config.toml
n_experts = 128
experts_per_token = 8
routed_scale = 5.31
n_groups = 4
groups_per_token = 1
num_key_value_heads = 2
vocab_size = 32768
optimizer = "adam_hyperball"
learning_rate = 0.00419
lr_head = 0.00753
schedule = "wsd"
dataset = "wikipedia_en"
Below are experts of layer 7 (counted from 0) of a mixture-of-experts language model. Rows are named router (the router's row for the expert), up (a neuron's input weights, with its number) and show model dimensions 0-255. Each number is 500 + 40 x the weight over its row's rms, rounded and kept within 0 to 999. Numbers have three digits each.
After each expert's rows: a language model's description of what the expert responds to. This comes from a sample of Wikipedia text that the model never trained on.

# expert 11
router:542520551505492536434563457521485540533492445572483510513457469459538450529541505467479526494492536469554538493536498516460460449462436482503504588482540568551469446523561553465567504527415537466461553511440507516483482504519528542567562498521482451483531500430491539536528408490473496477470488486473522472528499540480487477526534512411511517562527421478486496461469474472459483590551473488456552478530480562547444439498565515459547520506420455465497568492427576483469496524479570446456463541523434494522422453515521529461477483416510502467519476567495541543483539483550528485518536490498542495448453517449543534543537575447448426557568451493450517532568488454516483467468559432487496507490465494505527541472564483562486496448586457514487481512445477488579489457488529
up6:484438474470526543552501545516509416525505468580518378488481529499553448463506495510468554510501438492564432470515505474546512459517483508538534472558502451509499485583491534510495546518511458494429485466543490434512501489551508507524501448517505509541493434547532545522423533443509539531522552507431489531545533496523455488466528527479462464452519531514443531456445503555546447481422466548551492509528579479449545486501445437523452519518553542562580498460560490484500430421444438453518556497482551479498509488449484458485450536520451501469471466504491439464447472550434471494499490412466497475496482497478535576503468483526500570433423499484578538515491531510491502564535474528496406495515484483458515501548467460458581545463447496472593481524468573568488452521562458
What it handles: Leading digits of years. First digit of a year or date after a dash, comma or "in" in biographies and career lists, like 1 in 1971, 2 in 2014.

# expert 14
router:536487500512474499475515462508527518507536532521477520598505584535477531523456474511555576442464516477515534422434573450473499530547470560509493534526546533548511448464531542485524486526489503483552506540483571466494552473424497513473481584498459468504508550527473461488461467501491490537449540519493470537479543518528520477562495492510478470517499499515546432490429541533530539552530520474516474500523404544496492535479581513423498512494491565443459441438512470501500413513451445408562475552536457447457568548493487512534472429491519536532495518433526476431495498435488434570473530464439437562576494474518494441478581482473524481459553479502495458550502582509502505549469492404526483590561476599440559532521467527497497488530467479543494524510505532513492435525535413
up0:537468468467513483426512480490514457478552517468433535544538531484486498511559507505520498451586487487512563436496466450479487472516480508565511462464502489561486488512481491470448544494506566539578504512557520500530512471511542517529561515539523502462543476472457565475434507582475554476617441451506467522466415536522560444465525504479496581542497525495555548491541494537425539465559528476468472423437481523461565517488456447531506470528583468490558454523451417538457486476428377426544542474539535498488492603527504510523461490548511485484484458452477458456495461485592509548556491493491449487534475448517493492489501468535447503470501566514501482520465500438462512455430495496513507511570460465565494493527513444459430476525449550513417533521514475561551460549532462
What it handles: Prepositions after verbs. Prepositions, conjunctions and adverbs following a verb in narrative prose, such as to, for, into, when, then, before, after; "the then-" especially strong.

# expert 48
router:453507447492440540464518498487521519589487555487479537503513510459524449504520540560497505469487565421515508481505548565461482551493528490480539536483572521464468558475484502548550526570502568512604423525483527477468491534528461449428513527565560472506519490474479536530445524480574530461507546446497446439513507563487552475451474480467520474502465542546454480512451460428512536461505443443460496516439466484507546426554457563553529444504528523502464479483519535434467503505518516579543443549496466500422539512508435537484452457454498509509506600514563499511535529420421490442507471425489524413523479481557478483496468464463484493545514564545512498483474502504559536428526442517507554600476531455518466417572524463516458531470485452518500521555505515534456494416491480
up0:543457505516454562533496522550515466466547509521542521525435546529497482496526529520538513521523497489552559550512466485389494524580506472535504534522493457433422504536535532437512559516544496466519499518475484511483516438480482508510479575501476502491525438466506545500486506465526520520559524436520506415490446464469515505521507558457552587567455564460467450490477514466480467574475504552438551550498482464532532477483482480527511513513505461466464481560490510467529412443476566491532612458523541538457436524487539448492512443478487537439410448462473446561559485408537518511461552530447459496501492462518486461522460543464450513469460504505550505537555549534518486447505583379575545505481452422549412521499524503508468549559438479503574539535468476512480537512463498
What it handles: Word-opening capitalized stems. First stem of a longer word, often capitalized in names of firms, teams or sciences, such as Med in Media, vacc, Nav.

# expert 17
router:530554509497473496512550451477547473537449457425455476494492570544513476484414498490428549492475512449555454464566533515518500522433517499540544404417503503542454523477436469600495477521453541520531517517474568536456502495508543520457482523446513549482497494506528513519460459459478556427419502497534474493532506570507457560484463552529421402460486477532475441544453480502509496515556477457566463477508492452498495545503502473576528527522509528524502466497566437541525495510567514519508418561478525511537529479513463408497501500539524489529525537480569481460486571511522501486468455530501474467586495531529502500545578427500604483456472511535545488507472562526508565508481424518463444544546518542512471461534520475486478513402477406546521449539402547509483465468504507
up0:466498505564516481425421506529502505489488574470477562500479465493547508497508479537598497492538509444466554495553450496610515530491441483529486602450485546476520495459578517496527506523473514532456527490473458520518522501467443477549506496537469501471487542401510576508538459427537449420494465490514551463533512487483537468546498425492477516456427435429502489472446487455532514485544533500507480492527437489551525428506456522472474443542488480484441453562438544507519510514537517520497478445501488532425529520517528426550509454445486490399503499540484468506481463508471514473530465552485541516497597485541487440471557424532482451521565519530585489443507460431523499515469531548498540493477481565492491451495495562526393532480491495487403516472473544474555578444493574
What it handles: Mixed prose and table tokens. Relative that, copula was and table pipes in gene, protein and place articles, plus coordinate °N marks and election-table cells.

# expert 40
router:528453497532452503499519521504477502522518525399453472493527449455573470552505550424464451570519525521485433509459593564529458509532507531467520433475535475505506532550480567539497431534533463532533483569512444433489486530495479511487486475534503567501510471516522458532508539462529494456525490423547550470551467462491416455538541436436499507464452460551573438502493544539436475484559502460439540559522523530540469434572488525513480467511533575504593528522457489433533505470501520460467531459519487574502427524495476525483471536428492580455567464459504493478543504562449463465571436505511499566423576480481506483484467476471507480462459540546466504497469477494452493521553546571518485462528442574576542514483479543477483516512431552527524504417521485493511470542482546
up0:509504492494499560500438466447480445480502519463549510459502478506444580469494436566467480503494465489521524503448507550505521484475478500483468499553489510513436544531442497476558506442479535528598480458532537463525534483454541456526560442454473463501511519543463434451506523499577523539468504503534565502537491528448413516521533504484467547533548553471542456489517534565503493543412506523530463522450441500530427467503455556495456510484556502553549477458477512407498489486478479500473429527498561582524448565436490456501433621489553560556491495521481481484472498422524503493534516567452468489499546552565483435550464542453486445495512513485527543498438492522445538536489535546454559477521483484518507490554518512526407585487548526578452503477484454445616476484434514
What it handles: Mid-word Latinate stems. Middle stem pieces of long Latinate words after a prefix, like vic-iss-itudes, imp-erv-ious, dep-rec-iation, Dam-asc-us.

# expert 7
router:523552481468464510510510471445489510477460527421525453482434567521547530556459497508464512489445526502536504485515449569437502529514572491434583426512569489520498491437451507534537467515547596579517483548499475463549532502513507576487455511477529519579544527525442482473505531536513543453487512437525407560517532575536490458481524540516488436463540527475457500524453501508559487409482450474488471501516490451566455522510495534511479393431446552553492505435529511468504471527516474539491438486490522436465602521503430505438445505523497556516541555488525518456440548535499561514487491483433453473531506577523460532508550499512585533465544453535513536472535500518481491524531454531515527532520472553440483483477440534446455600504535476503480487449484422447494498486442452
up1:396467473530542466524466465504452503482523474540473486561423423502503521564465482460486488509500437504541489537526492482472556457547491513456479514499471562478446497623507572500528458514535511475522561509523460473525536517539605524576446468439508437470546481529468545530561476487529457527500518513493510544501541516495495493583504526531568563521451466583490532508466427463579509490495486525402534559516488471439397508491492478446520458550478457503466495488529471492594513492581545501580520547477510531513434516439536461457528511484477419518550549477466481504488450539533465543478496504449527449511508456490527483481533520437505495520547468531487467505519541492505421477493529481541430464481489577485497386480436542528495514530421573443506498505496461489574477480462552
What it handles: Capitals in tables, organizations. Capital first letters of names in table cells and organization or title phrases, e.g. Socorro | LINEAR, Office of Public Liaison, Juventus.

# expert 27
router:562434469497466467521569439513555502558491558467470533483534497459485478491453471473507526510478551551493507461503577467514497505494480533556441536448525582546467457478521475482525520445517493449484464527462501414515477386515504540483498540516467450453557548491508496509524412520465504460413469505523510535550549487515498590528447566550415458463479489555503462481453503513488516496565503491446503546488471557476493598515518488424465494575545554433474499457508423529531416492467505457530503560556552436548481528524487514516558496482521538541552474432475528472501525480479451530542520493448480512466518502525545472509585426522567401470535509463473472510451507500541518488454528515487492534536512515469527480470441535454561418580460487557512519507579569525492477554459438
up0:500462430539572515497514464502506520561490493493469527465440448510466421474493530477526541459537438553456479503538502500557511443499444538458499515476503571568531481519503534460479535464448441452584578545468509459503476480452476430459498480522547520531555496578477520475491512548481497538500498522506513515514497503446505541507541526525487527590405494509459506452447563458537548566594564509481496490504534547419476516396554473482466465512529500533453505506476509485506527534484485517469494490520599464521459546450503579527527504455486502504450486513453490590449491537498513509505499459531436548503520477402518469417476530434490491523464514430474515527493465476441505443519541575514413548486535349522428568538528441542516482492476500483459464445549521489510509455468520
What it handles: Infinitive to and prepositions. The word to after verbs like began, encouraged, retired, including fused pieces like ed to, plus other verb-linked prepositions such as into, at.

# expert 24
router:472552473500498529483536467453552529467482508440528447480446564551547446505492497516467544484495502467516515476589498489439447451460502448455575513411511488565476561477442446514441512525546514568534527524499531530474455482496518590486478435525514469468483530507510559531506455477439540485495516463455490524524487531440404532506536574488546467481575496519475526509450453492501523504536463490550484455559488476512524471558559509584548513548438459609518457475535499496506532532572528547470463523452465560555493488505450472443408555455520443510423545487498526574474516529536613517473485486504476468520491541452546472465530522462563514489532528511451533551472483537549472487447519534509512550532542492502416493494556466455485503452558390547520433494449532480480433510472506
up9:465536550487458492475439491481511442482564517499475558543596498472495542492476482531494533528477471502512489526520540496471527528445483514446442544535440548462443524612509496549530492532468511547463465501515561434532429412486460575501538472420467473489448603404571540495493503556496512561498532466506489481546465502550507518498453476456493535487481529558530546527509509472513541450519484538514566477472513532513494556474536543541535455506530515517520490516487579447511470503498534511457486559490496575452519455391429438475433493408451577512499490538425541477481588538478523577509479535520491443503506592498481489569516402452529440502454492540499543446476519539537449429469530524491524504506554480509476458451506460473514467506471461455438561534475511507445504461501502
What it handles: Trailing digits in identifiers. Final digits of ISBN, CAS and other codes, year endings, table numbers and coordinate symbols, such as -1, -2, 016, ″E / .

# expert 5
router:509449514423451484492509454466494513511484540449478543499576579496467495477493525489460544485453508575441444429483572464490540519496475561538510472525515538510522460468541525442513453453519531501513515533448416463474512497455535500500494558532501451501538506487466505533445489509432557488421474520491489525529513511563552567543514599558431466451490483543513477478446508540498492498573538474595443523577447477490438556429508419447522545589491543475435474486516484491489426500466493436568458584506523462521559501442551450514561473529548569480499464441476489471506527484531441474541547480496518490556550504489534462511586456540540495449441480464510468541467513563562513516424467471444482545513521481459515479516461553458560423566469504500492489468531551521455482525509472
up0:420501528501532513447509554513484534518518464487536481516535508532522416464480569511546504474440513547581525488536457485515516460526436536529532510535505507473521533507500444544580533522501500538489461520561466556523451514552598492455541494519491508567446498458441520544507506471500491475559448517427474502506558502436509438498504468474456521506530521542493485442508463557579478524496422494459533471556516506523505468507498483500410468542476519490490439514419501480457550454530536516532519472493508615546457519482508419436541574538547460524607558524478466505531496519490489435479539511493523418510512567552541495513541528565479409547526427445540463475468531438520510509456427587474488509454539520510479421493513492498495542545521506444393500530506482498480399444480546
What it handles: Modals and auxiliary verbs. Auxiliaries, modals and infinitive to after a subject pronoun or relative in running prose, such as can, would, were, is.

# expert 1
router:492510429470486475519490424460528559512479552482535500464518496541470499542521508467478518523478523561563487469536559589478522479506494430444525436441526523508515469510538480563425467507470532462473442514457537532455529489534506545457460445415580500536536521500451511520508504516494543485521549535526459577532540585492553498533503587463460439413493525541425539440446494500513492484554503452443519471567475524478461567424539464485510470441532543514458439496558454553512439533544512442505461522435536460560579472549448523449495485507526441542491442409515453476479575546507531558493483504434524574584487523490521493530559531509561544532458494520501519450473529491480539514505483547484444483502516520520469453547452507416485445473537499460549508470521468467432437473541522
up1:399474552504499540498474511527581422482586465555509497418538542445545550522483542487466493539481519605469477513473482536476541562507498525483507533505503560513480512496467418537529522569542553481481563532545581431496439435453547501482485452471547446417571483516521526523430547516521476552573435435451445502472485578528472510563490543446481483526420503513547528516500475456508526517459490439496495466516579566448503501442465464459506504465511501533566512519490445500512492509365479505489544472497502568544529481503511474534465449499521558505524447555470569505484519484480532466449491462535438540468544487533485486497466470540427482490510553435531493495601493508531473468526507486416470502499531519482596552489523481470500497476473516542490523424514492484517450483456532
What it handles: Initial capitals, species names. Single capital letters beginning rare or foreign names, often in taxonomy and science, e.g. Zizyphus, Uyghurs, Euclidean, Breuning.

# expert 9
router:535537434472465489518536463497579447467454495503500452429422546524527522467482490498471506554514483460512511479559477452451511457455539423553503441496430540512524514568442436481444519549542498512473543537464566484546488485476545553463508502467484549450467529486555533447503481501472536489508464480534553521493551519496413552560515551457488463476503503506479474500448481530482527527487554546567500506483446439539476510416494504588490503523459465543567566561502537565488587525451519503530469494521458465458513494435515521498488552551517491494502444508419505546468492566550569500549515504541422550454450432465518497547458552464527532475538459531438553523437464481490507505486568479541550490568432498448484504470534449536451463424510444537560540537427428475535505541566448
up1:585421451517488428469490516538507522552502478468468449487478539570519573538474531460465442550478465510501442509511418541477516482440498493499575436442507522499531507523451508566575487475525535476427483432499463363519497525497526542469484493480540544528527426436493443479491501534511566495485498525577458464479524506518469506442556473498533497498451572490496497520440536445587404507491460487432555468502492551538470509468468498556487510541516539510542435486502472500450538433498464537535479468535552456529531471459459437473514524501438554423582441481493537519497583557458513519486547549459438483454519537488491538552459514465441495490512529498535551484468503528497521624554506494509469561547467474442526490515464460503516551476484408491479457572466516485526514519507471
What it handles: Election result numbers. Vote counts, percentages and swing figures in election result tables, plus headers like Party and Candidate, as in 48.40%, 100.0%.

# expert 29
router:531554475489536478455565448469526579455479569464559560493447523540516494509391476554470497522521500473508447533586516448437512507487510464504468538409462519505525589507461434532487471523536456526582566511457504534453512506523582535418442507539461513488445536519495533511518429517450538452544457464443524498507510550457461499516426543498450453505475504469526509558457435497530518465532426529498464428459559527528535484496450480567537477503486498564463443489498551459515560498536500544529502500508419563553514513486507475532423496440488549523442482418487495505440503570507539455498466463552518424551481534510456544417485492463505505447511527565538555571457518507513482492466466475524529509515527508540461463512591526526502476488515424555468493589452504486506477498446492
up6:520564490532473459506517459508513461571444440490437474496566556555560488539507464524513516484471516479489415523505489484490499531540518534549409460448556494487482523476541545471527438480484513557492537512545545530501539477581475545505479498529462475555455531465521513432540514422518528467516506492513464495521517473506414546459441501475506483426510458540538419438555511448529470448560399519497511516484430582558488563445467497501462505492519558567523545468475453542480477496504419481533480499495522441433512490466471464512447527453486544494554484449455458579457498490505523551486494475453577528545532441532510562526524503472541514527523512573557541555430496509511411555479469609479486493505530523499419491432549529449452508392576511483487495471474548475456478498518506
What it handles: Coordinate and long-number digits. Degree and minute marks and middle or final digit chunks of coordinates, register IDs, postcodes and attendance figures, like ′, °N, 375.